Below are experts of layer 6 (counted from 0) of a mixture-of-experts language model. Rows are named router (the router's row for the expert), up (a neuron's input weights, with its number) and show model dimensions 320-383. Each number is 128 + 24 x the weight over its row's rms, rounded and kept within 0 to 255. Numbers have three digits each.
After each expert's rows: a language model's description of what the expert responds to; "gets" lists some tokens that make up at least twice as much of what it gets as of all text. This comes from a sample of Wikipedia text that the model never trained on. Tokens count by the router's weight.

# expert 22
router:104096117104129157103133143124140139151106149124132110109106133163146136144115128161106127167095092083104131140143116119133074101072134141125099124104088068150109107131129142126108124134180116
up3:190092189159136126134136145135109164058108155136154117124140101113137109133097071105161155153128138114105146107114130158095180143116139080138122179138105160129107124125104144151108110099136123
up4:129124099105113123150122134121068110160147136160141109140107144100151136092160137182138074127122144109124151153089157136135203114114147118116187142136117120158173124129125150139128124153170157
up5:133134104122117148176132142126136125114122163129074138127140107105160140120126131101137155114098132122172151113122149151123138152152130147133119108140123195136151168137091145185192092112106101
up6:136125116108125133181159138107145130122110125152117085156110119107149163096125153179091091145135142089120125145085152145147141146106134154126158133127129107124185161172148112126131165113096136
up7:161135163166125110148112157105158112099123125123093090122096103157114129128120117118145093157114102154122106117142128107124082133129120110139122183125120111119124076103142120119157140123186117
up8:181140134122142147142103158145123113102118126133133124136124145060152103124126150128151101136114168105150114143141175125117132152136166122162160106173103140149124116147136121144156138120141168
up9:146138123131122132160148100145153133131184111123096096152148089123111148141106130091133132169143116115132133129107155132075112153099132152135178152159114116139125154137170149134138156139135154
up10:102130136150093118127116113079138142132146165118121125139121113111147150167120147137130120135129132135138122153091163190115111146165119102114157134111105160127101195126133113105187118145128155
up11:152143128159103161122120123167155124103099091109096156142134146142114108163098095140138127144145117111149120138131150138134120139143151123169085180121131126116138108078154134084136112114134136
up12:148130107085107124128101118112137108133131133147102098140109131119167147106127137190096143147113153108150142099143128124115152134117105117136109107152111165098142116122093132160103138110132124
up13:094158097146147090111111137121138097119138061167086121128111117134142118130144150132127121127071171114127138116103116158143136163102119135122153128119126136122157078132176178146150146122100178
up14:122135136119133163158133178141126100154116097104111112093122175101116125101155136177102131121122141121143131153166106108148159125119126133103178108078120177107143124123145133184176189133137104
up15:181162123158128160149122094102085161141126114144145122122148099137114111115100073160179119145123178102145095085097137148121152125098148130145174106084132137122166114130134134139131159128117136
up16:138132136139119122104141129079148170099107139142112134194147104111160131131167110100111111116108140127156145103134151121143109133141136122117138161119152149119132141146119100145150075096149112
up17:112136179159129141135073128169153133135133141149111120132116134169124113119122108106131154119101100115164124113100116083128081145139132153177125112117123122101129139086146133075122132101166161
up18:148132127145090151154142120116101140095097152151121140176146096115156096110148082124123158123132137140107161128127148154126130131143113108097140138123144135084130134125121102139161118088126150
up19:161140167111127163107142126136107121112120116172148116144140111094107097139083119100158082125122186094158138113121144149101149153163148097159136136173132144117152159133131139179175139085097085
up20:114155132146099139114130131174146129132109101124080166128150127161136109158132075120137122112126123156131101143152115107136094131133145160168102137105116106107153117058122136105133149097177143
up21:116126099166145149148092133114149143132142091118150094166147172149139099122166104072109117137119124088116149077150097157116138094166097169083146083127100117141115112114185109120136120117124145
up22:104106107122167094117109176108131149097137126131168132133138129108158143122138117136109090135140141179141157097137147095110118137156100131130083133138124140099151183123131129127137128130127101
up23:131170134082136152149167144134114138070136132109128113111141122087127146087122144140102105122143158071118144150131150114110161128107128123115162136153128100102144149104162111125109135081127115
up24:150105140110142138136096115112098126128118135109145113152138124141108131149144128108135110123099144119088138085159136145118183157133152124083154113122092102135178119164134092092152143108144092
up25:123113142109108138137149121101139147108148138164136118144112106125160125138121132142103068156146164067122105140138153161127111131099133112155110135154114134141133135141120131128118154104128118
Dashes and pipes between dates or table cells, as in 1915 - August; also time units and relatives like wife, brother, days.
gets: " |", " –", " -", " —", "%", " States"

# expert 25
router:089140126139104117085107123096089106097122105151192147139168152179153121123128173126095141123123103126095125105169107090139155127151118120076092103160151162127106127078110101091105120150102100
up3:125145175169133132182080138161138131133100089119104131148098120130135117162155100103118108132120128088120125125148154143128122138093091160153131111125138122126137118121153092107133123117134148
up4:155151135171130148119088117123146114143136136098095092089154146091153128130154123095107121085110145160127134109128129152146159151151162142157140093096139130089145128121135154131164079131137168
up5:140158141128119116095116121088133110115182121144140123121127123133132142100147119131178107126129124105134152146120155159084064137093091110116127111113202129141129102134142129172134153143134101
up6:130141127172119088111066122103138131104138158129161100137162153189128118119143124133148113109098126116122178095139139136141090139094108153071128106079121129099138127139118094148130150106138130
up7:110064104159137170093181147104178188111111137133105152119144077126174119175187133088097137128115148121114158145127155171138106164127109117096137163109122100174155133065082162117089120121112145
up8:112125137098140124097131164162122128115185112127099129121127116127108146166128138181094108135145079129091086134129129126102157141114081119160088124122130099137139130082120132126097152085148139
up9:073109137105103140146111095101134134082178096124110182089148130132121091183120133125134098139106123138142148110117112137130127137158112120117127128114165124075136123132139075155118134104112130
up10:122133085137115137128126131164165134114110109122120150134139144134146125139095100136162122163140114109119129118121147148135116135081171111144111107088145092155136112089139094136126152116112148
up11:130149143067127137155097133157112085096143109100140077097096105139104124101123118122178123097104101083180153138120091108123127129156136143138120117135130121112131105109152164145122132115153165
up12:124131099126134124108111162142112131140106094136139150115157139133142161127095129081119147135103103127132123127106155096142123131124182145112128088137111058139140106139152150154151142126082111
up13:113119152147101144122086144137113160115106137132117146162141164182139156175146117130111112067141123066133162119103128170124130115104149158120138131115193145132145112104128098144142135084133124
up14:108113111113114146082131165113108085128157118132105142102134133086146170159162110142111135146162107180092156160162105103137116119169100126084093119137135121153124130150122133123119131088100123
up15:118112177115087152148136154115149163117112115069142152109119100164142146153141074156153121131135156102114112079150141190113121135134078130112153106106141115137168154114146175140149084122132107
up16:139124166103098170138133128154149100143150123130122138126122123109127082164104151134115107156098073110122118118114112086061116152132134123121127140090113125122122133113125121132134110111119138
up17:100107131149092150106135120112133148106164170121133124097148087116143116089159096139140137131124117138141138145104134166063122140169102160108132171114122126164136175099117108128113111126137134
up18:140152063078102112191122121164119151133121087131145130148133109132156105088131109175139121115116085117182138135149144131173115136143133125172140124159101155071139136118157096156149112110136149
up19:158112178133100120130142137150140150125098129102108113131063104145141114109094122120161128132180148118137072106119131145077102144139111122171129082117161120149169118137143135142123176131138121
up20:121150141121104144150147129140113132124204124117093112128127092092143156156141166105158114134147114130138116153155115107102125159158130124120127099097082116125168120147139139130126132097124117
up21:112137090147086164130114095151111107157181110106146168139129140120118087201127127130146138126149130120145086106137140130126137140126159122096119156144131125093096113110155103106109151116118174
up22:122104124161111198117118112069150186119111120151127136128146103146129130151109118142196158121127099122112142152095133149150134125120132135090104139147142155099160129102151125154081111111168138
up23:139093130126144097168144161158142145124097124107100123139110099155132157148108093086144113140095108123134127131120156144108152146111102143098115096114120106111127126117098119139128108129120106
up24:094161107120086113109149152124138159136148113092136152137156160113110184107105145125148114105085092128097138154140124120074150119145108129098113143139121128165103115116103109120133110055128115
up25:101143136145148083127097105115099140150113136132115132146149147162121195126117173092123126145120111098119167157127115114165113085109140166099127095112096110197107084101122125134155143107108130
Decimal points and digits inside areas and percentages, as in 48.3 km², 53.5% white; also the after verbs.
gets: ".", " the", "7", "3", "8", "4"

# expert 6
router:140118138163120092137100067131144116116148132140105114165122140191102136115120132113124169152095159142155105155156104143147137103157148073112152123139124179153120113111158134127121131159114130
up0:132106151132113147147108128122124126112100162120129120136132137133131100177131072152106111125128122099157104110112163159128130144092093141145136119133139122112133166114123139125146124130149140
up1:112145090139143133149101149165148126158121114127153132139147123194135100152163162137135147165173124069111130091140155110069123124115124179142119121155121111112118113105128143071143173151153143
up2:091114127098107140152105151147128095099111138115141118154126133138103174196132104135106132096120084158122130102139133139097087158124123105116105135131131124129101110096135149143113102126124132
up3:143098109156128099143125126143151124143109211109107116142172154133114079147118096168089160135135098086124107122143096160157108163073132158106135125136110154119139161133112103132163156121160121
up4:149074137136095129105131139130140164122108146107097123135150147121127095109092139116107151101132127214103105166124143144144090123118098139116120138154104119144141128156123125132144135133175161
up5:101115140092118167136134142157092136135097126126126119087158155100096105081093101137175140154100146164149151089156136106137124139133103102149120097121124134093108143116095117107117157082126122
up6:108125107124144119106145175141084127131161150128132114108135144161110130091096135173124128149136124159123093168120097126176101102084114117132105126115124112107131163135130139175101125081164085
up7:132186114138126139083141128156086104133101113134141099126149156143136136127115158142103122150083136157167127107128127100113117084120155134142112113106091134096195157128136103152116142086130100
up8:105142149137151103200152141156107120163101125146134136135115102097144133132099100104137115123136138057103124136097143093094121167143137153150145135120159122113143110132134096104140105084118117
up9:118132138124112133122161146141118187132122116068160143128139118148124137139147130116125138105152105140124103098099127114119137135113072147149101140146158137104149158095112139125110125105177144
up10:143107127122138126143110107139124118153112147092154074130128153119145107150099121174095157130137125114128132137134124152154123147096116128123142111121133137122162178097137129131147142124141106
up11:128153114109124142158133120144097147114104163118148104091160158115148144160118128140099118123101144157078148127131112153103143134098116135111117182111122107129176128144144088124132140071135141
up12:142147109127123129119140130118111126132132094144126135121189142133136113100147155132122119107122134117132146120138119169147124085172144163145104134125140127120146118104131100161141133106131119
up13:119169144098133162105136151137123156154149081148143132127131137164115151128135143158122084108171166128145132107137154097091123125081117139143148120148142139111150153096131152135134108120114167
up14:112080140157124070127109123132161137148121137099115089152138150135125115132091125162088130156159100100117112150143130140143107141113135156096118137132137106152160150119141141129156151118143150
up15:097132120141146058116115149152120135127130150129149118104135123144098136139097156166114101114175095117088125113154101143148147118106120130140128117143147118105175170097104165113132178057117100
up16:109138112109100123134142141145123116135140116144126123182174154125134108137139170172096130150109138189129158088106108141149089147130109143119114184116124120075152158140143122148119123067128114
up17:122160104148143111148099172132171154081099108167153147104114116158115111142115110098157112126090150099131123113088108116083152141126119147167160114138146111117141133105106112152145132074110131
up18:113140093058164143121162132125147121134134115119150151128137121129127104118116146117128129128120118120077138149142175112084133132127081137168150136139135100146152137140139146132103135131136149
up19:157129125163145106142115161128101114140087165135121119124155133167146120180103148119087115177096115173113093131136084146131135141153158127100149139104074147130177174117107124129127110119142105
up20:131147094117169146143141138143161142114101131081134094142180160116120158139109118144084103123098133105096172128125156124119140124103093136139141119081142099084127090155174097139133148113119098
up21:148145106123096088147149084174125146163122116121090100140109183109128108156138080139117128143107110083113140141145116192159134157113123146181168127116084109144143148141149104125133137113153126
up22:147160106092167107157139122107159104134127143154139099138140098147129082149139159133146083091098133088104129127141166185088145153119095138114135125108115137106132105126107148147100129130115136
Opening quote marks after verbs like said or replied, or before named terms, e.g. replied "Well, plus digits and initials in tables and lists.
gets: " \"", " he", "2", " she", " '", " “"

# expert 20
router:138157125160121118099123127136122171084107128106142159122125146143150114131097127088146135126098177133140151155092136102108156094098124150139163126115143132157173137111142115107139141145113077
up0:144122097141159137111170160143120094099148164127153144102129136108096146173108158122161116173170126115114122154146079138086121136124127124170080131129149101131107108109086161124134155102174108
up1:118143103153112141160135120169136143114138140134108140127109083129152122114100078128136075091149191113145161100100156083144138136153139115156164131122138173125147124146145122132141140136119148
up2:117146103128080116143133135148114165162150162139160102146080147146133143140118120121155131128106133126095132120103126134118089110089108147155182161128112135113113151091118100107144134147149119
up3:090147107137098170136155165157081151165119150130122123171112149135181125066134129157131146158130152128164152121138134114085130133069110107104120101144108165104142140131125120140113156135100089
up4:126103138124132114107140104099165110130097120119122142158144132148133140077152098141126155143157031127148144111089124125140127123202148132099111096142123112087142118128128111149123097121158142
up5:127152126118122089157118118133104090154126109131111133127130109112114138099138167154148105132123067107131116148196148124123101132129129102118095146120114111134080110169117121121086127127135131
up6:135071092115192142123156134146131085126116140122071120124132098122155130160131176117090107114116164078101163114159126141138098143152126141127132124101127080156106126108131150128138143104162121
up7:089148147136147152116127130156130143115141176144092124144129110115100110141140149100136111108130139152095130132143147150119084151145131137126090089150113146145111158123138112110140129110097100
up8:143139106133113096130123115131141163153135138127095158118113178142129174167106145160110118114137142106114109121139121117113131128149175117115149098056112172101127115122138088152145119078123101
up9:148127146134104103134134124104111136084145130106128110117086127142119128133141144091163133159170087141126117120125100152138112144130188148143085166123168113098130130111152108117143117107135125
up10:120110153107114160099154128116137147110090161135087120140162121130151101085160113122158151133151146156137134140158139116124122132067101134121096140162136113128122163159139139087164112144128160
up11:123080164121156145128151131106138126114134188110130132169110111135111098106123155203135141139145142151134118120167175109142112141109121137087133172075102170084124115111132107156127113107141116
up12:146130090140138136104152163118182135129134147124133128128172109128161154106132112159121077158149092140085123144094126115140105146099141117166125117110134116112142134127131101162169128132174125
up13:108134082122086115091139151114148146115164118118137106110130123119102105109125118127115069128162087154140098114126083122115134139125124149146104139150106114102163107094092137129147126119138178
up14:111084109131185096120129124099092089124090163088141149150119148140134091130132136072140136132138100116156162163163160119128139133097167115112108102131095099140113130166113092077154112127148103
up15:098110125135118147100104152131133137156126174150145134120122192164142138150154132138055114124132158108126168138150157091146112144084161125123153136124125150134173128154153114107183123095112120
up16:115157158108130154096111129150166115169085102130115137112114146104171164103124124168112126143146160072139153146156148129108128136156129131141178077107135118139138114171114121112116163117105110
up17:130151136107152141138130137142113111141085161148108127145106127140162120132161123106103139117114151077148132055127165130142101143143103129129157117131159151125128149112134124154128092121126118
up18:129156135118133176124148125151112156106150127139087153103102114148124153130097116161150106117137139164086126132110148115139117134162069119151155099140137157127137148136091136099152092133163136
up19:122115137111107135171111119122143143120113119128121143097135129118089108132132084124142116069141143109127155131141114106146118117102121147135125127117140153142138157137128096113151076104142133
up20:126082079113189151086150147111145135134099158126135111095171145117169122121109132124156111168164137122117101141114078116104121136103136126219116125149146102126147153120095155122139169138182115
up21:123102100149136123136132145090072125131135163118129115144137142164144127119140149129123120161202117149139097121129062164145108137141167125152097151114100108113147139087130161132118161141132167
up22:103151131132152150129088119145118101135083083122118131123181126101130172140134118125141112174127140121173153127168117112161125144163123142098137102144130091138146130111132085104084139141139113
Commas after county, city or university names that lead into a larger place, such as Duplin County, North Carolina; Boston, Massachusetts.
gets: ",", " in", ".", "),", " (", ".,"

# expert 0
router:106186125143100148113101128151104129116103108131112172101097137135115162116115133093149129112096141166155172113109111128141182121138141109097157121099127146073133090105154160154132147111103140
up0:084153141160129104125174105133078078120120115074147137141122111095152109135140093159156091109118141124150103085100202135104162100133130140148129147130181105120156134144173163150148101118159100
up1:151115066151122134152171127150142161117153113102111168119123097145131115104086121129141133096104119090124147152138088110115105141163126144109119134097140150073146085126182092188150155098132153
up2:104147093082110170133115121128120138121121127109102138118105109120103180130092092127097055123153144144156121086136175160135155136131064148148140120108146123134158140126127144132121117099165078
up3:091157155154117146121119096125093150085133155067154124105090142136130105145135124119105091138094119123132192127144155120104151160125119133084096111121148154083140131116176089121170127110140117
up4:107141068163126120135133137142139116134119129124168136107107126147110120151131106132109112163106117163125194121085126124116116157123118094122079142068118138123165116100183134108116150114164160
up5:186171152134109108144149147149168171130121131112107110140119132132128139136104120140127127128139147106172158097119160159093118122130139125150086175060164115139126161100155150113120119085122114
up6:169164075142094152084162100145111117124115128110117129145114122121134118138119149156103146120116118136117181095149100146205121112112145150144114156122103150134117134145149156069104173137141165
up7:131138069122123160144167096112127096108111117167109127108166114137118117136150114134112139057094119131176115104129133121147111148121113112166102136163142164098117127145112131135124164129142135
up8:097132101125146107078107154109103144152110148126137181145082085160146157132126139159088133115133119128118133086152110121145122091155094146116126147086149112167111148113098091153119069126095125
up9:085134114115147123136150156128131140116146116145185127122134114117179109163110099119170118109156142089142135070117166152108132122146122119111155087136173134159107134185114171107179096111163092
up10:117127143118096134084127130131122145130130164101111102117093108128094121130150124127120121121151102153140197168165131159097104159157110150087097188140107137095133136122142123113117150118151110
up11:117158103139156171118116151129153140114134119186164129138109153109123149138150141113129084143125116123113104152142137121120115151128089088115102096109156147072113087136108111105112142097181083
up12:133160175125107149118109152139075149134087101131131109112131145102130106128097079113152124094124171129161180112080197144103133120144113143145119111136148148103155104126163126137132135064164132
up13:149132134091142106079121198149138126141124151123128097142067141110156108151096139135122133150121107171150190127125137117111113126099112134140104123104169112143185163113107141140138116101142118
up14:074145147089114137102164138130126140105133102144137164122122111117135114117121120134144109112151156146136120089137156128130133128137080158142126113170142120112117166111120143162120123155141140
up15:132171144170071116165093132142074121121146096136115099114150138099126096060133133106132106120161123148149168139166142168103128138153131151108119171134090147110138109082124149107156152145158172
up16:136136121089179128150133151132119172117098076118123104177141065135159115099099101114107171160126174098162169120137124127155148172147076160126132127142120125099164147128099163149129131123166147
up17:134111156110152150072176107130136112169118109150157143155114128117164136127124159116144132148165138156126154132172152149113121140091153095126142088122149151125176120115112144150099139088111104
up18:120206131132120095148104160105126144146115118125102107108122125160126150108135122100112077139111123107098172130137166130117121138165132157111167147098123133114155150116132145084146088147158125
up19:142165123132135142145113118143119108091142086151085110127138132104115130128121166141105083144148175128132182114138116145119104117163110143093133119118099183103146119145137091069146126092117148
up20:171137145105136117168089143139093130122135121095108154139119140123142165138058121120148076086097149122153182114116157099171127146125124164136140092136114153127134098148129136147131143063148104
up21:112087119099088109094168144115103127136121129137151127106123099149124148149095113122159127143129106151100166113185146138139115087112113161092103157141100132148126132141153169135149137148117120
up22:129152107099142125152124093045099164142102162118155120120134112110127156149091115115097116126139148084098133169093091124099152140115113157116136189097162091156116126141162130127113098086140137
Hyphens and dashes joining compound words and names, plus slashes, ampersands and accented or odd word pieces, e.g. Re-signed, St-Pierre, ground-based.
gets: "-", "–", "/", "'", " /", " &"

# expert 23
router:125116127113120150105111088160109137096107123133127131128119166101104129085098102121123106128102090133114119086164118120122103138158081094135093119174115150090091145119147108125112117134145119
up3:145122143101150157099142185142116165127152119152145124148120128166113111125146103122149106089124156136136109106111125155152116142121085119179097115123101116103115099089143177147145172141136140
up4:148128167118141114146145133123093086151151108139163157117097125097117143154110159140143108208121141104124119118125160106103115137119126159136143161131114112127199131113099155127076123125130067
up5:119224077157117144117122096118143103072114111209133142114113135112107121127110127102138110161123118131133076125150146135125145194150086113113108121141126130102161117103145160128124120104117194
up6:148129145127134194093126134124091136079114129146101119097140152127088125116084122115100086106116142163164186146135154140143092163117133161162113125137153083123145145124131146131161151164142138
up7:122116099141145137120134117124089124118084139140127100137122142143141117152135117161110143142106119120117134113137099113124145153129160143148121114101102093156103107098125157167099157119138143
up8:122126123123157120134154116121175167124098126161133152113113155146169118178148122103089136102127143098129136116114173143063079139157132114109147118128175114163119122142147117087093149089168139
up9:131145112109123159109130158119116096095194106107137175097141091117120138128116144141110119125110105131151092122143144142119117129118121113128119129181137160087116152103152135196134115108144110
up10:140130152165130174167125123146160128122144093117092115116158063151134101133142113132153161111163153124101122144121114146097132129142098158108117143129149129116097116139140142100162141120129124
up11:137117176116146151108124157166130119136153116108138113154117134097130083107111097155152152146164126106117191127117149115065104132125148140134113193098147091120136116172101168100134139122125131
up12:139158184175072106126118167119155160118160122121133119095093116146164097135159110129135111097151116117130145110138105126128106133103152139143155121134091099160143127141103118101130159110118149
up13:109090119111064113190172136110150104139143150150121113145134169102147171148148090190124125101150122149128134125102150207149112153138134119097083191080194132100148100151147097167156141113147180
up14:081130133122162137119124141130138148109122134124112133104109153111120117112129121123175143126085120097134153106125100140111141147141133117122085149129129148111140127071119166154126158055133086
up15:151150155175141198158160118121118171129138113108090134121116109113117151148082142194131139132123127105100099118127163108092120126103110154087184098101128157117118115109141131119109117086112153
up16:154149134126130146133123147119107145150144069103149131150119123161135105137132122105126077122151181094107143119152119150130075158104099143129115109132136129139142139123147150127146145117162127
up17:141120143146143168115116117109122156139112152116125104113114147103161146145136110117136094110110118142118175125120134111088147130131153146124139128071134180147126140128114125124155101090139099
up18:130127133149128166129149133102166154155088117139126135128134148177155144132116122125123154094140145122116094099093151112134138129109119121144121131135104184072148137104154109134138180115125159
up19:106183074137139170117125136130145128123135134165101152104113124105104105147142107129119136157149158139191139130144128086162096125109116148162140137170139150075127127088086102094135113135133156
up20:086157079166141104157134121127098142103116145112156147152148113118142108143116096128137125123134103110127163098123100106139177149144134126120128142098152117074135100140145089145128126089133113
up21:109082119153139096084149164100127141112079132107101138161164110180142158118126133121109150133103105094088167132078104099146140121101115124102101129110109095113133112106138093152108141110136115
up22:136134116136116144110129140129143142082115139133089150132135111103129155149125123121120153130125112127158154094109138131145094151128151118125083149138158124114139111077135093090142136094151124
up23:141146136127091180126127142163127158152119164132096137105129158133147083132104076111097150082160156149146170133108133121173123121122157162127132130135135152084132133112154083126138133141121143
up24:124158114157139109185173110132185105152111066150147148160126112127146111127109127144159131098129149118103115129111123112084182121110137121099158124123155157128158094135148161149156141108143115
up25:128134127117177123129126105144092105152081120086124168102153136119092152097093129157150144140143131177089112124110116104118169177166098108158134133134136140105106173075126078160101136107141074
Pipes after empty cells in sports schedule and results tables, plus than after more, and possessives or determiners such as their, its, other.
gets: " |", "-", " their", " its", "\n", "s"

# expert 21
router:148127133128144120129143110122129090137076138141096165141179105133109144151114111130128098113089112113135090139107139094151122146156174127132104139144076100170101098092128146123176121157107115
up0:121129125122138143082138127088146191099139164142163125103108125138118128141078103123162129138191127074102119142114150134087149184103128112121135175110212102142110121150151129080108135088168116
up1:145134086102093159124125134099134134145111117162126116140128124153121146145124103148133137078105110123150120150126135130160158147159089098157126134170110163100130171132104146127118077094096148
up2:123067153142075165123110113144140168132115150155089138078123117101143148159070126156076125087135124117172136125108134149129121105150123140133143127120143155128133145143124133083164133111125103
up3:158129126115053141141151128123137134118116140105107139114118158131102120129077126154081077098118155155167125039114141112152146097085115135151156078139142153087163160129134134140168136133136112
up4:140138114074159147104139104095081142131129141149152129112120119145119122130076133142160164171114152110148146087138148140154105150139125148168149114175108087123187118123105153108065157143139160
up5:127110125103108186106128125152148154140138139129113124116150130091107117143163099179102097056139133144129137159163148140113098110083093134093123130086160133092101114113104119120157138125112172
up6:096138119139084116167113143123122138125149119119153139162113153149146135170132175138132115112157200118127168136173130148092123150141117129122114133107118146125110129168155169085117148111119144
up7:129155137111165163079097146121106162154129148132128123100118133154122137121069103158124165105145129150095158159149109139146106129165156167140115192106109093122147119153097153135100137123134123
up8:142115118091125113145178107190152121126150122123113133109156122126163121132127113128088124162140111091128153099123169183138110152125158119130135141120107096150132136143122130136163150123122106
up9:151139094112123142117141145115106127143158109145144123141123139112124130108085127133070111090109124124117119187131113135140124104125141151132128078135131129106161132111131111118181081143104170
up10:145121137121112100137135102149135135124145154125128152111079098145140120151146100117162123130127157091132090170102163110124138120124152154122177105144119085127155155179131103168138172120181136
up11:115134157091149144102127120125155115103163130165124131135117104118125128142139099181139120116142184122113114113087164116106159153107093103166160118077177161128114101096124113150134119120167134
up12:122139132153108127121109133087170174080183180150150136127095100132126103117069135152176113132181132107112102145094096140085164158118125125126131150140148098128124154158157138081130133106140126
up13:136141145106142200087117127127120155152130135168118138095131096132133150121107132159167128111118149105133138115112183117100087156102136151186144153112153157122097168147150135083138117114147119
up14:126131158118102144127120131129144139103104104140113100135160088134139145081122140145133125080117131123109112136105122103115097155132110122161152123121108081117119154159138152120126121095154136
up15:137118153158175171124083130117148170125083123146128153072157140132175137195115143089152121111137137116125135130111152147114135172147130119139134191096173141150131128149136157090117082103183105
up16:135130122090109159137131144157108120168166133155129130142136134087153101101134081154129141121126120138111110176142131157117156118128136124114149146108120155099169120123141090192164167141079116
up17:113091097137167106108142171074099154137124143106149152130138170173147152123118141141119138145160120134109136131133138113090137152102107077108097113151127116134106116143114100111119112109194106
up18:067134117122132151107110158092145136126171152127151136132133112138115174155124115105131130118125131119143121111134141120121110124104119158108111188154125117149156093096135097112147121126134119
up19:110132152129136135099156156121115119136116135120135140132160112138150147095114126128138090135124129102121128113128168115139095181168141113141118111134172107164149107128104088134134138114127101
up20:106106110094112156111144135158133141127137153124127109109133145105122178130123100158133110108124129109121121135126110172101139144175112131127111141119131188130124148123154127124109097129106130
up21:107129114113135157149145147099129110147124112107133117125154155121204136122141112106129106135127181161149145134192152115113123160089136098134131105149118152118168103129131115165174114129168132
up22:115122139087106167161111110118129121153132110110098111117129103113155130107148117201149089086145113127131121133152096117057114157126104126138124127095139109149089110169116106129130094122099135
The words to, and, in, would, could and until linking clauses or ranges, e.g. from 1955 to 1956, able to, and later moved.
gets: " to", " and", " in", " would", "–", " through"

# expert 7
router:154108156107128091135156157113115094144152123142096190121109109127137101175176108117137117115159099151113085117138156149139069149154129127145105145139165100142190151122131097121150106138131126
up3:108182099094119149107095186102160141131090103152152166088113139154140139136102130144139083086144091152132160103111141072099147157140122115152123137113131131128130140144142164111079168109126130
up4:103121090135140124115132113135118129098177132133113102129135150137123167113144081098169182127123105137139127103116156142133122144091105118095100108130132125136139095136100109137124185117190142
up5:111167130157109110141082145123109147136112121121147169087140140168150178152114121150145087106124120154149147132129101122114134188116121135139164146117108141133151107127142109099148128114151127
up6:138121137149113154101073121123138114121119129116102098102110102160195105133117099129169096151160167115102168112111142125115108146091143151131189117107117129149144107134092108084148119131138112
up7:137138144126129142134055113136145103117122125125095114115171115125154110135146122133148130124146146097115125114142118118091117128159143150154136127099117124145089113146089101066153157137127134
up8:119147116139161125115142153134110143148157141110090101141093151096100147142157116113104078138160092109083145080145157126128125101152136126129164080110135115136169176144144094136149143117128113
up9:140147132127144146118136136138166137130097105154142163108123142173189102146096119100157112146079127158143106153126098144088125139088145111139119113121112121114121108136115120104143134122142144
up10:136141099127081137154133119154140171130128136112104148142118152116133149160123112125077083075140124136103147186134136141156167124128118121132138110115091172100132160152152139187154173131135130
up11:133098093127098123129118119133094132136132167133100150127137106119133086107126099166102140083124163117112122146123108152142112119133128163164105180130125126115135150071149143181135138132141127
up12:102150110151137123155109190104112118165123106158121117143123153147130167137135134140153137168123152100138131181138116122115102123143136159150138114095119106129112128136131129125117136120116129
up13:114073106118135109130105118146148125151127147146089161107161061147116184137093153148129098116148073167131144095120141114097095148135095157106115159123087093137067123099089160151155128110158156
up14:163130088140130134123125162156111117132110141167124114114126137148184117142125126103107137155077128126145165134131128163123071175141128090146132140103108165120137117092074147105108181129135142
up15:117116119094136120131134136137133141134097119123121104148119120118130149136126113162126140170138128110122125150120157147114124163131075152112150121105123143132138128143158159097086106134121150
up16:126122120118092152137162138193109104147120210106149143129145121124114142118146147115113128159112143107107116155108132136131153100110135181079156140120150127091138173139090138152116181127103133
up17:136137096123163130146134142118128084112151156159132116144164163147119096124137205127125117134105108159114128171122135181136139139167150110125139151107108096121111104171120140153140127127143141
up18:167132149128140142148150129113134133112116119120089126114131128103126135113115103139089099124120134140131138162136182181138112135113130130125099140121141154117151132126115097158119098128135121
up19:137142111159134134110116158119147123118145153167136083099114134145172130144199156113167139145112128140121172131081093133133108164102151139142168114099115139104101076140106086107150095098151152
up20:156121094135129108148123126181104132139152107133171143130138142147123088146108146117119151112092109148152180085153102126158118096126152127142159096155139129108184120141140126107101158122126116
up21:150145099143089114082117102160121145125114091160117136093108126151187148143112123109142119125114117157134158156128127141167112149148139109156157111110120158109152092118151126079188186115141161
up22:085115147156136134176114118120109104101125115156153147148183141177160124154141131124122120107113109086121137136134116139122139185148117139083122138119151160109091127108096104102159101128148137
up23:163131094092122129157157098117121097145110117102158115113137143098097112085122156157130101158161140122108114120159079180091114144138121117121132115132114132115118121116149098147104109139120145
up24:110136139172123102183109102093122127126162118104119145141105157127106120105142089158115111107118154090148125111075101108173141119105117138150155115127134125120139111137157083134158160134125134
up25:113123146103158140097161173139162123131093154150152138095177135155166155152124160138123129090116105134114154091109145131132117109126102119107123169130141112141115118132120126138146126109156104
Determiners and pronouns starting a clause or subject, mostly the, The, it, he, who, which, that, often before was or is.
gets: " the", " The", "The", " which", " who", " that"